{"num_hidden_layers": 9, "hidden_size": 256, "n_experts": 16, "experts_per_token": 2, "d_expert": 192, "d_shared_expert": 192, "hidden_act": "drelu", "moe_layers": [0, 2, 4, 6, 8], "router_score": "sigmoid", "normalize_top_k": true, "routed_scale": 1.5, "balance_loss": 0.0131, "balance_bias": false, "router_bias": true, "init_std_router": 0.00919, "lr_router": 0.00113, "vocab_size": 12677, "norm": "rmsnorm", "norm_eps": 1e-05, "tie_word_embeddings": "early", "optimizer": "soap_variant", "learning_rate": 0.00334, "beta1": 0.95, "beta2": 0.99, "max_grad_norm": 2.0, "batch_tokens": [32768, 65536, 98304], "max_seq_len": 256, "train_tokens": 354900000, "max_steps": 6198, "dataset": "wikipedia_en"}
Below are experts of layer 6 (counted from 0) of a mixture-of-experts language model. Rows are named router (the router's row for the expert), gate (a neuron's input weights, with its number), up (a neuron's input weights, with its number), down (a neuron's output weights, with its number) and show model dimensions 0-255. Each number is 128 + 24 x the weight over its row's rms, rounded and kept within 0 to 255. Numbers have three digits each.
After each expert's rows: a language model's description of what the expert responds to. This comes from a sample of Wikipedia text that the model never trained on.

# expert 13
router:125134146138133102129116106132142130138118151118171104127135115134113093144098101119113106117170122159114122156113079135133124103105123142154152131125149120132142119154115120119153136115121106146099093125169071125091178140168115137153125158147176118149176118151154152183143115115153161163119172114064143133144132125146108155113192110182138112117115099138129120135142146145134102093146101131102094087140160120139120113135103103197132101114171164157113131070122101143104110162146175089138150119110131089142157119125112108111165113111117161126140142144128171100142131116151090103135111133153144114134160127109105150148134165114140144123115116130148171137102112138122155113108130133163160097114153110174078127074132115166111175132112094124139132141086102125157148094138152
gate0:056139118124142103086130104139123136155090136130145125123129101133119137082123131146123105139156117091152188138128130111138125128155140112149134144142147199143144129119117158139106105112119104118109141128161129104141126138114076109164138166109118135129157084152137093172156105116151176154116087100100129114165157141121097137111109104147113152107126086165097123102128141120120128099151114164114116108122154130150157149082171127097168112115177118108133142097113111091115115136141171118113128127169131134115142129141118104110143084145122117125118141155107138103140141154136107157101149120147165116122121137098102120109102132116101111119198093105156145130113135171116159120116110102067138092115083150178086155146132138115126132124117153102109150127141148113165139090206162
up0:127151102126128111095132136142118099173105150117157115139137158118128118120130147120130131146168126116163152130116125132135143118125151103127170144157116151119116133110126126137113118117116094166122139126134143127083141124120045141146132151117118118114150100150110132135164152117145144200091099104065140124184129149103125174137109108162116139114126073157092120099158134131124148098153107153127106102131146141132152167099153134129122103108173103173144160079084099097093132142101147136111122146113133127101165113140109094130157083130115179129096137121103181069139164138131104083135146116164121113094146126116095120140147146114117118106158076113153078125099157153143150097131111123127091111130116077140129128094150125135149133128124115106127148146132115144146108061170155
down0:111113127116121117124121138153119151133145115128158111134144099120125162142119157086134165113104115116145129105122110154126162082168094148114137122157156147119147135070117166121115107123138130142114127086161092106141140141094116132125160124123117150129155129078154082099135147115143133167148123085114197166153159122146132106139157129094139143144135144165149095104058130125154130106131140111065128109111126103105131136155134119103162107082149121113155117125153099131107159129127130085123129126103155170120115156109106111148124110150139135161088135130130093099133164077143150091113123135141156142105133090129084117092116158129133052117061146109151118115139135135107177140090108119130138122137153085148115149105136119119134182125128147127119105171116169096169105134169108
Infobox field labels

# expert 1
router:155157142155175091115106115136124138163132141081128161140193110131087103135128125124134137156154107122117114098093111135141108098078147132107147102112110124135113118150115106101156104118083124159115129090144141166153114124168135104163130101127079094116154109135129150153085119110126129116108145110113104139184120117156134114126157149145099076117118122105117157131122109123129116142090104123148153123134136182119122095079114112147160107137074126129118139112119092101119142154154140126117147156123160142102134157101115133154127129127147129138157067161131111150142103143170133139116124143139127117096120126132115129118103079148160120047148110139148114114150148133099145177134120108168145111132089129129121124134125113142090163077096110134112103196070118139101132127161188
gate2:105120112131132137076127114167156140159102123184147133143118175102093114113139149164111124154113133130128100125138095185120150116098119137132114170098155146109104125127124120124102104144137143127096119061172104139125093128125132130157119113094131107125094114132136107185112170105184123115131133100078124140118109116160113151106117126146138098147135093142151113133150123131113131123105096115152152041116138078135144123116052133148128157152129131129137115098133112099129066125099130165141116080098184116141116113111128084093124145118081128137177125165119112122119051098170100141137150117125154136112122104132150147136125125119143108124093126139144122129134137121150160134109102133085158109109114132150109156160127130127101127143130133151141131076093123124131136142175139
up2:088133115138097164071126136149114146159107114154136118120129142117114114123128153158109106138113137114126098144138129147126165127120125161136114138106133159141111137136121129123109129168121164121118122100168109127161124102183146100164109126098135136156126134127116074204142148123167127157136128114079084103115084099146141163112151099152121115135116080147142131143152117134109084157121111126142169091127126083128129116159062150127135188144132102120134104110121105127127090135095141150146115082127143130104163118097159076101141148088125151134160157160141115140132091136178083160099152124125179141139112103119121153143105109112132101140081143122119158131119112128141168157089104114074165114104108105153106149146124122150109151140125144163168125102102121142101104105154170
down2:143137125107095135105144127119128145150142144097140128126119162089101113092129136154101128096172126180129089137148144155127142180102126138100115116151149109162160129124128128130114116112139149084085126147147154129129137102115169103091078129113140148190142124121178183227090158116112103151094116090117143092100110155168156136106131162134119133129108123157162121167156145140108135119132138111116084143111143137116168175142128142132127138147134115150118108131118131102124144114135125136133082135108131147111150109169120125119090126129130120118120112127138106169096072168134120140134105101128139134110171122131148162076126139126124104102131174134121147098128129108122163137083080183098144123128113148185108129143117153116141117129152148184167090110137091115135125116152136
Inner word fragments

# expert 11
router:113125175167138166114121124130149117104115144101153147170125113147129100134155085110137113127123124136065141114118134160161130091073078132112148135100133141134110081102086092116130109127136086137125136119122148148134088125165110146134158113124128108116164143146082125131120106121095142135122120128137093149121131112132109127110145151158091120157104113134124144160109185135117153128035116118139133141095122138122128083144116091125136126129112159179141126142132078116112142155130104120175103134096126146126121159119165150149131120121161129155199120170116133148173097115092128145133105145145118082104139102136134118077102113153145149121108074141107150107175122146132144164130138119098127114130110135166120130127183108162097139113091131098163129124113193154101137131148127
gate3:104142153155117145091165158102134153126109120121132169148106140187118103122117150143086123157092099138146125142092094130133167125113150146127160112152112137174146128124148126133145153104143121090158168120166124127164140116146122126117139150132127113146141150133160130163118147150168143157127120133123145127118159147159104140116161186166123159134158093114110158115119108102141138075142092115108132139158136102126117112150157116144107135153136100149129118080068137117105091168129141113133104172131134116112154156116180101121130146083102129065106100146127107145151100151149079115061135136128123091109100141105115106095148123103133149157128138136168132128110159174133137130120167075134132139106055151129148140145181119130134140134151159115126063111104134106117137126120148
up3:109138161138113150104167159090137146148112141119135149152133155172136107114114161098104118146101115136127127124097103136137159123117136129141156108152119146160133129107144131145146158094175128085150168150181113123139092133124134132096145140120095118150124162130176139155126161151148143172126126137139146116105174158158088154130170182157123162140151064123121139114146107117138155080130117120096138143166126099154120102167150112137102146150123110165144121082050116107101122168126141147132119159108132129106161155119156117113126119083089137062107106139147118111153123132150086106094133131132107121099132163123101098111138134093148153117153150137152147133125115170132141114127144074148146155116055159148136120133144131129165154132162154129099072129109138122125152127126141
down3:157119140159146157121147129104105097145117147139086118176122123159177140162158136117109100135116146145089112143144174141142182152161133155138141139124171171142163125125157132146131168151115107113135069141118140075120162168095126101155143153139137171121143143093120120126095149156129159087124144148139135149128166096065139105128159122122148134107141121167125150116129140193108155117097086135106129130144145131132110159109116145117097135126082126149149114161124115131099136115110121122121168133124094062096085099125136152104112106142138145094174165150150120121144152156145132137139150091106095128098125106147158113098124150102109116144101141086177168111115107145114132122141072108144146136132153165161105140125109165121139128121122107124148106165113096089131125169148122
Proper name pieces

# expert 15
router:161154161151118138105086115094155102157116119079135131134140111146126100192137088132163115147113132130091131113115082126147104112091113120099158143119130135182135110135135074119159158107118125159106140147122140173146155122117111154136158116130122131108135093144116167126075138139112140145114132118111126105183103125151154135124164111148132061128110127116079144144100170124111135088059117116114121117124140160145145097113115116162114129172091120126123099130130109104123130159155139091122104145121150151142112156117139142150151097111159139160147125126112136165150114109140121147111107135157116100107141130107132128103111124150122132068073167167108136095158145140124110168081156089117147063118140113128090144125147099145122146115103119131112103161086156102145181146141145
gate2:139165141173146125130128155102146071107149137148134156103111117120123093097135093120116157138121143109145140110082118146162133130141117098115165146087153112079151125169117116144104146185163125127149153124179122157153107124120166146115096111114108118097160116129095147144151116115142129098108170091106094154141148075147095111113148113139129137131139118145131140149142113117146154139093107069144119133132144120126117090158122137154149122182129141130121173148084105088123116150168113146144097173108135102170126137111121111098147155101135137111141092144133148112169175177141156128125117155145105123098086098145100124141121126121193133132136127115106170124139129110196136129114108125086104116099096109136130148137174091141126157125076143121175123136124145137168091123123132
up2:135148127169147126119096092129140093096120111139134124113099132171116101111156122156162127134158154136102120136111101139189129106121130101155145091110143173107144074139139082129135136164159123121134143115126140171171092111112136138124139123096124131121186130112145156127111102088108117150106132076142107151140149082162099146140134099151129131103124122114115132124126115118142129132108072082139141121122152127133116093125095090162107118154130152110122129146101127100121103138142133164170111197119126122161144121107167100108135153076131116129174132141162133127164123130162152102140109161165131096083146118123070129182130114109157140123160127120108121082165116120159157135120124163090138100109120092130144131112145076164127112089079126124177126131122131116134087120138172
down2:116102125123122114175104118130102144143142133164104163114134136160107147138157080133136105120145116117103110172171146091145184141170111115134156122111133126116142156111120069120132159152115140081139148127135106136154087124182094138127117127154136157126095108141121139167111155128153081113122146144192102138139087126117097146160106119121144195094135164156126137129152097156102117110144155168148138135128133101107127127142153158084155133149147109146150120153142122105111090138145144140147115111149132134094119167121126151095119164174108127099099144145107105146101151123107140119117138105130144138109113114137141119128120074076118154109152133075146178144137121154147136148178127063117118144144119106107122109125131120087071130103155141088163151151149133102146156112078134
Plural nouns, title words

# expert 3
router:099127155144129091146131060111133114128108137109104142175125131150117116133141100125151165097133135113093138110144130161150159116119102151132152142086080117104125104143099121127109127161138095136105139126115195158137142141145140155113134079159148127096124107125096156102084121117124128146116109126100112128115118134105118091130180142130131129117123127096109109159130113114131134112075115128118109151113190151130141124122102122158104121146103131123122108084166121112114128146158110113155134164116159151101160156101144088120131109111135195156168117167112130162140150125168127153151120127167120103114123183098136140087118104103125079094124108159133147113182116153147122149121146065162191104101125163100130125092143108128150187112085126146125138132134118113158155157156139
gate0:063127158105117120125147119130129100152122123120146123130094170155107106138119089140132090086147161102164097137130156116148133131174095134128171143096120141136176087123136100116093134172142118125127130152126169173118151126138133107133113112125137134135124137129092137089126136128151138148163139113141130124144105136118151164118149132137106162152123113147091143132147122135132088116126126101109104146163181145163203122149109110159141151113151098135122100144139123123128141127144108156193178132149138140119166193062132072088138188107108161153136112138146116143150141112140151114141114121168170119117132164119144121109110131121143105072099099088150156137188105113125110135143119114121129088096089118133101132095172128145133159147096104116126101126127119098153136101127125
up0:141142148093147114109139104114136098186136106102133082134107133129150109079107110153139086123159172098120106138104126119155139128113087146130128128100124076145183075148130114121111129141147147144141119103107152136118130115122171172119093148101144165163132104126090175113112140151120110173122128115123100148129135153147158112102126129156142116147142104148130131145144150132136107122119122124126119102128148123146192093142149131142108162093165145141119096123112117103132155147133102115164148165137109094121141159092117081089126152120128122160137113139181190096144135090118125120092122129195151126112150154111151132124080136142154160117133123095122184167170078138136114114141129103179142134085146093160130114110184127145115125154125107116126102155156127086141150129136125
down0:105108117092117135112143087125123139129107119128127103119119126126113150153126161158136106157141174110127145146138134092099080101133146165101113122168113113144137118145109112140122133130097160124119122090131134095098074080110148094087115141129170138132088168118123126173126108154143067110122130146120104158129110172084107128145125109149146108167132106143135102158126121108128117089097168139066119164120131144155138118191114165096106132120125141125151149139164138175130163110100101182132144090103144078111093118116122151130133122120125112154105140188166157130172170114114157153085115111170156177118140136115104140162128161119124135148108146113138119138119118156125134125095111109127144178144146094148152177107093116134138095109136109133102118146124116110126177150105138
Spaces and possessives

# expert 10
router:135112159156154132156112106119148122148094091102106153150162051144156094155132113109121089164134114126114143133107105148150107103121143124125139124133112107151136115151111080114119143115115084141072133113098129143144139142126078136120137094139116106153135131185142136115050111093118121141093159095136104106172105144138100135123156117148123099108102100112134113136148157090120092109085095131119155141153143144141111113129122092151118117144086124122119155131138117112116136140160129099164121128118125210132135131114117159134135119094145162103164137156145118119167122096144138120132127152163129108092171125142111130105140061137094117061147103148120112116143144134100114156088151108130171065129123127148091122127137096149116149142103086130124107136088158122101128138165149
gate4:117125115127134127114106126074122140167097098164100162102159126150078126113134151135092128121108134156140138150106154091133085146141140121128140105128138083114165139141127125135084131113145150159088134125171089125137124128119114134127121141118151150092133103120140099125102120055118091102131148139120134083121099129141155095176148158144138114096084124088164118155116118123132094144139116131106147102132137081128154114104098133166146141150162163157111081111098075148146109116173135144147157121147153147136126110137143114098134143131066147120122151126144042124121156105122157140112151153124148143078085123151112155118125137102134098108092137144090092086121127156142149094129146123104133092112135115106091129138118108137111169130133160161130125128132141140154133156162198
up4:112140145147146132101107107095136144177116102158121133145163130160089126137137122149121125111094142143095125135114161092141095137139114135105132094145124094122139136130156134122122150104142120135112175124183101124144120105120144160152144108094130154116142100125138094123125119090115088119156124099143082091139130119147097146143140165139119119111085123072134166140128140123135086133118106126129144097126133101124127097097080141156154122159162129162098077127102102105131127108156130127142163126131148147149115116122155108069147154100070114158118178132130094131117146117117192109116123160133135127080087133155119160156140135097162124077116147160095126098108130146119113063111154123100129082087098120093082152149115111136095179119092153127134117123113135124160123179121172
down4:099160124113146126147140099148133156111108123140168112125120169090131112100146155066101143132167125137159118152132164138117118134075139143132128162135149156152106137130119102135144110133151124123121152114182120119122137153142140153120119128122115127141125160158132082129132089124155130102133102123117137104145127135116167136140099146154116119132108116158168115119100140123155162167117128076095136149181080108144120139157161122117123106089073128093152161081140114136143126146113098139146179120143136134106142136194099147112117135113132157088112138137131132134063165100065139147068106149119088132081117109125087137150129143199134078114118166143117180142146119135147123117131128127129131106098125142133120142123122099151144183119097127160138147129133135166131068155146134
Dates and measured values

# expert 8
router:068145098178085143143103128119130149140128107097097150113157129153086150121151086111133122130138112150099147094112152140169149130094108127134132117099127151147166105130102126137150130187126150166107167137136121156130116099102125139100166140112149168116145144100096109132105084159123154171160131137162116158124143094112118142108108117122077126092134116125091142171137172118125178166136104134147146128096202121147115067129108120133119137144103111142123139119115122128090136112143126147162122143092097139123130163101141117105104095103142149151149150161134111098147145142105140114104117168113063109090150134092112135126118122102156155108134084114102147146158135087099131127121129083167127153147099123132126184126154114151133146104152114112134099128132108117152175097122154
gate1:159121137132123171130110153158125127168140139073122114118121130108165134129149150108068125127112156144148154132128131123092167073095123125101125126151095118136165122095159171149100112132131136176128135087122138155153096128153178123095122139149097150123135160117137143149145062129114158078130136153138096108149146152129157124158132157149122129072174154159126096160149131105122174131119128132131101130136110103163133114163123132120161105158124145150129090112124114108113164102121102156103112140107103162119078131151130118065130071178095117142116102128159131109153113118139142152123179143134125179114123105102153134124147127151156152162163122103095090139162109148116125118114133089147134101115144112109104110137167100106098136088109107120124102150124117094161122112092146
up1:168112121109094146110147142154125130160141139054134117133132125154129142136118163136069139128093142148141122131119126121116184088103119151124120124160108115156173112098152160157135114117188135139134124071130091147143108120141181146109136109139135149104137120111121128135099084115127166091131173148134131092149131132129145143156137154151159149050162161153126146144103135135125169143111118139126115117121166117157134123146085125147131120141137140128122117196146130123120182092111145118094089133121110186135104165142121115081124093136133091126138128138161124114125114105119137122117176145120111163125122118086117094140166110152142156149157126106076109128192152133117123138125162133142107120132119109083153131180125105114053147097127150120115127110150142120143120129114132
down1:064113145129121110134112165136092133128154136117113105113097140134073136194148101133140121148149121131100157097156160119126083102144140147103115138127134166129107159130119152126065135152129152181116128160096148138120131153143099125124128105126074136110103129152115155125091138165091116101091129140150156127118131102117143117107151114120148138160144115121158159112159151127157112127132160144081139167127154138164101055094159144147097121127144153093133079103078145136106099099128109147126119140120101140158125098127129078088097110119146137129154161134112122129149150144096114155140120115135136108120163135108133106141115117136087132177133135102128138141131156128091160109140147138081107098130128098115113120124100126093127070146124170154097120175145125103158133058119102
Prepositions and conjunctions

# expert 9
router:114110127149119161107121097099135156112160137100125135123134111180127125132124119098157105096085170150104120109074082126173125093157107146131145107095115092119116083124108092115140139106152100135111104141146110159126113153151107124164142084139121128094180104118126121122112132149108135132125136116116103130136113148145163152135136122137187135131077110092169134120111143122120143106104088127104172157087147183103126098097099099153112123087135134116102105121121120113152130122141132121129111179140132173139122108088141126164127100116140132128165117139116103139123110112199103115119118138149126088088120202127085149121113133121120171081078176166126130090152105153085140152151159146098116097132145108163117109147123109127124142096130140108138119161125115144137112084138150
gate0:124130118141090156106141133157131120156101137108148133149121127139131124122125114152098109122100104108097115104082182133150126143137105169100142115144113116073159122155163136111121166170067158119103155119113145130153125119137065113172145131107115111133138107120141154094173126171088103114092161095107126150132101106126150150102167120127133118123144148121128087083139121155150136129141142125150135122125174088172082105114136122128150174150115141129114074113162119146144143120180105122154114153127156127121124106124131126055170135146102114108100121129125142137150088149178156147131152125125122136149081119133153140124144099145154133122143125141094127158149138099144099144086165070083126121083076122135091099117125105166122137129134159161131099155112138106165113120123154
up0:141135122150098114094126109147095125171102118129128101136133126144143130125126131161110099117123130108091133115085178147148155152109123161109131103159093112103155111142127124124125138184070118125115150103101156133155125092110069143153131130098132115130126106125152161118147121147094111131066155099098136143115077099135135149103164100143120130127152127110144089081118118158153147134138147123143132123137178098185099105131127113142158159147118156150119071126161120135140145112169084116146145156109156157114122123134120098059165114136109092105112124141138128139143100142155156140125123128119122139141092106124145137109153083135143133102138121118068116180162147103139108145102173094084162138119083130131092102126107095166090132141119165141125089176122125125174127122118147
down0:089120138109150162109097154125069077144131116153169118095108150140133154095167144146118110129131142092139133163150128153098113153119121096128124130107138126101169100118206141098113133092119161077117138138169131131138121106127086134151124117108118156147117121120145109138153156108110113132143160134120097123121093166087125137124102132120120118147122104120125094176152129150101140164112118098107119117136104142124165153112144115148150144116083135143110129115110111115146092126104173100150165108160185109115146123145139214088137127126158134176122117101112143156130132128154136131126092151133132169131058144108152114124149134127144129121134133118076111121130141135111095102155171129147103090117110139148070155165157158143074122125110144154123152147138133096137143149177132
Verbs and predicate words

# expert 12
router:143166153150123116103108093096132111089160124097088133130118134175151125129152150164158134136120152116112097117096132101168117131126109137151134136101128134132148114137131128109147088124127103060146113109140118130151130134099130155118131110105108085106104125125114123104128086112119093099115137109113099126164119113154140092154119122155107104109146120106134140080137109146127122133117112126122160110129151141109151149144138128122149101164110114117106144165113151073128126128123119136170104160121134139166160135097153102123140159114137109152123142150187120181191123149126099155120136151175147088122087103065130120152117066103084149139135114093146176122137123182144102171099088095118150134090079124143111137195142114151100140123108119092147150131129135126086115179159143
gate0:122142137153144136206133123132165133089124149113169136128121097147081114122181142121123141118122122151133095096134076147136142110104191137108100147136162157121142125122122122114121116109111161118112107143087126146165116155122133113116193092153122085105146153132138133095113102124110134120142141141142139119152086155134129109141095105126137177114139124135092127125121128129112162123081125151120153135143119122125101118104105119131108110159124137109196123071153100132127184135107138182126147126107076157089117178123155145134150105159143126177139113128144118138112110074122147170155163108134148114124090125102116166108070070121138089107146132136118110137080146144105135104116149131142089133096162168147130098107163120163118124090139120100142116098120140137134131134121102
up0:127145139126161148154138159132162143101132144147154129103160134135070117118160146120139145136122126155131126127103137162120131124142172157096106143121141126100120123114096110112098076112080194137124101174143123136161100172152153126114138066163174092063139111135126109092103106100136095119126145096122107140140097126120139092128131123139115141098151159106099153113132140139108103132120113153114120153145133131103103127111140120133152139117131147104169087092114100131108124140093146142132099137113098150108106176144143154080126115153148113161124089100156119131141119091120149175150168110141136113135068143109122129114090049124122077124115106167110110131098126114161129091115127126107070133120141124118099100120168122175145128110094165089130150098118144158133121146140108
down0:140145184155104131120147157127133087166109134102094153118139104103113126140119097139120067137160096178136105106124134097156120171109126152141097155159146125134100141133102161117137169126177141141110132116132103182109119135112123113134134156120139149117189114114143159166119170135163133133124122104125122121115103138079107174147125149140139107106150089110118156133160125111064137129123150127131120116154157122165142145123111110116116118139122158159128134134157150093111155131177168130108120089144177110163060134103108149167150130094160146132138152076119147146130113130081125148156128128148113171169126134092111129140159126091120111107155148110077108169105154159116116133134133142147175120136155076122183122166094135135112133135119144132128170114136120118148112105113113
Row and list starters

# expert 0
router:109133127144173098138140126098138118137144115103101170097138139104116083113142058086131150138125140149090132109134168142171107124120111055121111117122099143111145103140108093110135108117126146125141171176116172173189110124115123117140148118103114106120148118142082167139108148172103141118103137095102090169150143114172101123113140115135105079110137112130129112157134169154124115117112126104143114126122163153153145108116127108159135120165082127134123102135118107127130147159174081116140123151145108175120098121123108129138159126151181146149171083160125132139144097127149166124137113155145093117142129124128094128118113129136151134101160163112142126092149092146130092095119118099114124097088124119130117102152164124143186141126125128131156068144107147179148143122160134
gate0:072140144102108137158129149133127093117091146121144119140150125130124117110140153132105070118100197134130106122125138144121127119175132136122146084123125120075091131138114139154142123145129087149130106151135167116132114103135129091129084140133112134071113092180119136143114114103112155122149103121151134132100142107133115148127104150126148144144133059140164123130125088159131122134110133115062128095147148116106153097128074158158146149147112142131126169119119092130117105103136106113151075133111111065190122150101132113088115113129145163114098150143149140099125089168151103163149159110131178127090111105125072113120112112131148119084171102148100143122110116161113163153125137129134115133145142129146097102141115111126178143120141109158100128152083105131118131179143149
up0:063150147113116131165117142106129106098118124092152137143133111137133109117137146110094071107113166126150138119139123122130141116172135139139179089103158116088108130124114123152168136154129081138116131136111170130149131103138148111141104141111115129081129098158134134158102105108111163152145120114151118154103141116144100121112101134150143128163129071143144104130120056175133141127125119107074151110141149124084136092130085127160139131150109137147113202115106133123115102102150145144163053153081121080165108134090159114099115091117158185121118144133140144121136101155157127156146148120143190120073123137126083126127124125124129151104140147165136137109116132158104147148121138090133108127143132111152125110150113107138181144116111118145111116126076110122116128162103133
down0:156144111166117096137091122116164125112179142135148126176096173143140177119139089118135076151139147113150117171147136158154099116157082142101160111096135131137151140099136132154115101119126129139149153095107126102133126135094100094086098131131168117098091118151131102124088105144090149107147122111116140108175111112093124108153160115162142139136132124155104094178095097163091123087194152164127080124111118137126114128180103152104142157134147109151163131107106144135150129123102119129108108115138161135147174122118128129158125127129134138128155129148108105084157091114173171160103159093132104147098125167142101124130095127125149166095109149098142166164150147141147173115134153149132125121150089117098146122138139090131147135162139123147149091105140124156138130138143122
Capitalized name starts

# expert 14
router:118144161164158104146127046136129107130138126109084148158169100153133090124154091125143119152096118151074117104108096150136129128088103112094117113125138138091125094140128082120123123164137088144112121102159123152141152090122097111131141086108116108097149122126098135141122145128095127105117164126131100141183134120121108154136144123136094106102124118091128142137120127130153147103093120119077194132116156149136141117131110105151135143168103118149115136093122154105112157121144146126124149142105152169150111174126142112139135087123157123203157074166095128149135101147156127128145125147181102118103182111112117115129134098105129124051121138126113132111165119121121104159075137118121153117138118122122120124101130116139086139129105079147139122166084107115102135135146146
gate0:105120116144126113130092122130146081127122166121094186126108110124184131100131059184152118144129113163121118122150106108144115147142125136161149100095118093097120089136150170120137097114115128117156141114119136123148070114171134139109128131112124113148172137130154152137108102169125131098130098121126169129135088131159123127136168104137101167128131107106143155133143121111120123156074118122119140073127135147130115141111132125152140145160081134159117158105136123062156119101129134164140142127123098137187111098101107109112127127114132166131125154088162163140143057138131135123149091131115140108124127164091086141161121121109187163150141113084122172103126155126128114154132129094128139144141119080125133083148115133129194109113076118134131136128092152107122119123135119
up0:123125115137129116125087091141153096149104147102092166149118113124196138111131070183160113118115119153107109126137112119142118159151142117140157098101121118113105081120171172137143085105095115107193124137108159135118062116135149140115131129100116131107163139143144167144088114157136140105122101127111172119147110177151125118141135130130123141118155132089140161127138103113119123146084132104134158075130138149130129149104126139139155144139098105170144148087108127051155114101130148155107154120136095122183111112114070128105129136128142146149139165089143130145122047133124133141126086132109119114113152139096114150145132090146153150140118128116142153105134188148132118149158147101121147125144122113128118106115134133118168106110120106146129140156072172108134139141141134
down0:161130114087139089129135146103084140132129111134136124131101166116108159125120126143173130116135167099158093123157137087108136194142138161120122119129091060129105148132139167137119153133136157111097166096154165136125107148090122131109084104081153112156118151146138127102153166122139160116136103106133135137111104125108117119172133121108073129149126155169136099086114125122141124119129142109122118167121147081116114154147111132097155134132126148112114128185148117142106145117119144167134128162121166148123115113154130175131107144137132092114129133138146155104108124134158116154116130119153125124115117084152114109157131161093119197128162165145147138097058121132122153138113085092156163167092097158107101090150142108144091141132154117147086134137164166127093104112115110
Table cells, foreign words